Experts of a small language model: vocabulary 8192.
Below are experts of layer 2 (counted from 0) of a mixture-of-experts language model. Rows are named router (the router's row for the expert), gate (a neuron's input weights, with its number), up (a neuron's input weights, with its number), down (a neuron's output weights, with its number) and show model dimensions 0-191. Each number is 500 + 50 x the weight over its row's rms, rounded and kept within 0 to 999. Numbers have three digits each.
Before each expert's rows: "raises" lists some tokens whose logits its average output raises strongly, later layers aside; "gets" lists some tokens that make up at least twice as much of what it gets as of all text. This comes from a sample of Wikipedia text that the model never trained on. Tokens count by the router's weight.

# expert 20
raises: ",", " and", ".", "'", "-", "s"
gets: "n", "i", "ic", " University", "ian", " War"
router:539552581421488418516456455430460547489541460514502529408490504438551569577467562522433546544557423544452432520562438511447490493519538549468408427461630575468538517489459523492379536511465645438547513489543459430434449511558590547534413531572490471549455541490478525604578534441488544532513445446443531577497420383473535567464488577438543490516521485503441442481388454580453475454493513467484575494560556554438478579584550518485468455492523551554516499479494583478475552544547515510485585439542505477518497531447494457523567480508542482505496485550556559489459442500440502456
gate2:550511510440490550530455468440554377621514529517518552415575461630515572556426466420508553491423527451560496444547514602484450501534450415439540537599540525501525525499517492463581535514491456482460487478417351446469567547454511538459531452468402498497494499529544477476609510443534481481509519549569455523509459424457542407447458499476560553467463517516465471457526548527496547482496424461496492562395485520445508557447415489590530478495514472482549389549541541524470401461466577510460475470500480533480590479477490628510483532584523520576534532462477468564538558445522436536
up2:447458506484448455530440499590421541378531481490506480570495566462536509391560495539523428522580497527473417575389479425494591479479513542570460542472524494513409507497575479482476441475519498506542568500493649563520442544486487510495491577499567517527474498470405546530399517487427559519527515535496514458549548588479427588516476494512401431543495456537598539497429408479524457519438615535548485449576419447562534485519580465424462467526471501516435605439499459485574521583487429490504553472480526386481463509477500440486488481396484435449541502534536541482463460509501556476
down2:472403563492514565481482484422538437561505525585576497474482564440530571542520512481502477463460461493488552443468492615545406532514526465462493541482449409541557533610461451546519611471523537585536448443426478455487547574480577567501487421460480466466550440547550507491513509499545497436547502606475458457536487474527556395481522481460563572463467514629463509498499583521548483555506441599547528483411509512434462618509450501545435431558496416471508476538462543502416431418485528512473422535449450489490489488504491562453440434604586424446441495519441481516518511476433560574

# expert 13
raises: " However", " Although", " According", " Later"
gets: ".", "-", ":", "1", "2", "0"
router:476449464536519477423608544515510577409445470500489485526538491558462554458502500489496477468536507548503501533468491437442418439501424468475422542439527534484485576464374522563517473554486546505479530538519487655511556467546467517532541592494492545503530483525635519555519598519443466492335502456522479473506452510539400504543520558445468416577618513482545557538523544545451459435471496494478446495447528434481606426511493393503530468533528454451543485455514478471563493549549493549561516498423526384581369486573472441495504426508464434418489511448551489560473482494492499541
gate2:524536480632322615493431527461496556513545428367496501521491480516551475462624548472435568581562526473450483428577437482486456559533510525553482475486512479486614441525581514539529571541559454413449569395512496479503477530423494500503463456563397518502480519455534498501463486442405516491540539453445518502434508509453499444538475433516460442561494530459531510460425518448542542548495478533459484431431540440558576582518527440467497545560544466552527529510503557469454382456477558483442497381534553522466536544467455553566484498485534599551509556447489478475477505498442499526
up2:472535428524447667466378468487530545539519483518592517502420521477498472545555512503539544495540574504448459520466576625483474603480432494465462538547417515421480517481519524465442531482493479474521498478507565503526507433536430456462500335567495556533436494484514425439519456444344444515504401470367566535530494509424523552417457535445526494484489500459537552465488455518476504485485472550479458529469514499531549495606485552396545526497521538459551565500461610447572475472531535476471556451541543499513512518452554484444559568434522604459485530587512505473526455466448555451
down2:517471599456470411454526504419527475492488511487504502562512550515514505472504517503529449499497449440555487426486515459559540502521506540539437499462489447574484477566381411564539550574571547554551526529499372502503507553413573487528586564412493487458587519573485579500502588531575418478532478497591485490425522512557534541594483555541439411549552450536408395429575568507447461443555545511516514498602462465460445439413431468466551438477462478502453424582558436478460487421506416528508504494494474584488500498445502431475520550433485506557566470445521434586473525532574457523

# expert 21
raises: "cap", "wh", "spec"
gets: " (", " to", "-", "ing", "ed", "al"
router:517494564525530506464587501510515490440494460550591553574430534520567564527504476458464453542587445473478512426468525496490463491530547523562492436526528495428552458591416474543604479504532442556486545499463552573456450427509503424555472459572478586547427515620440538577560505456450557492489557579446567509501497449522435510490428420511500532487626454573449520495420464419521502508492635490468504474545413436526511471527427547457525520563426487491456402447572410455449573489448562500407477509545573438484437511437549448493468535524458486428527517588504486474491477428543434547
gate2:476456517552442481489525481550562513510543485482531484507457434524430460509452521529509564437539587586576470503442577560453543516499564554487540433547546518592482520439480448438503501448436519450452456508473507503536475408511460574528468556509409450553455409427514423542502508536438454502425456465512470456564402529420488571533584503420577469459446536542542525400643469443559594442477562580469592466433457476469426531487526356541533568495472462464579491518429473544508454585509516571488519544515501519550452507530559446489495572540467466597413556494450541527451508436510526528
up2:517524491389546580558582507401490565471481469465476504428425527461476525573523476482448469514440513644480458431461502460473568487466548525493522515488539527446498473584461593585477502530476533506507576430432541482532423548507500422502474538433517512459548520496541547430504473588507616487443467390625541555502553536489519501498379541559475495458513494525520524541499460545512452516460493468564466546543520498490506513474465601592492501515554528506437460458617464484411606396471483405604550451408521554457453566518504533475553440491391438472471528426527529504496454504463425491
down2:523440500479427428468531519552433537463557551476484482400468547569414512493470595459455476488530452567432506578494559590481484546555458594499525447528553530543417545532481461487370525456444486511536406506496460508470477539405454530556522587568487518519534454544565498413527485382493559464538472465531455465471494412514496518469489524546554500550470466429569474455509573464448567455519453518533582406442489540463465455597493470541488547513528460550494491618577566524614542494396513440503520533508509483510475535536388520503419488534524486566467466485432488600497512575436408589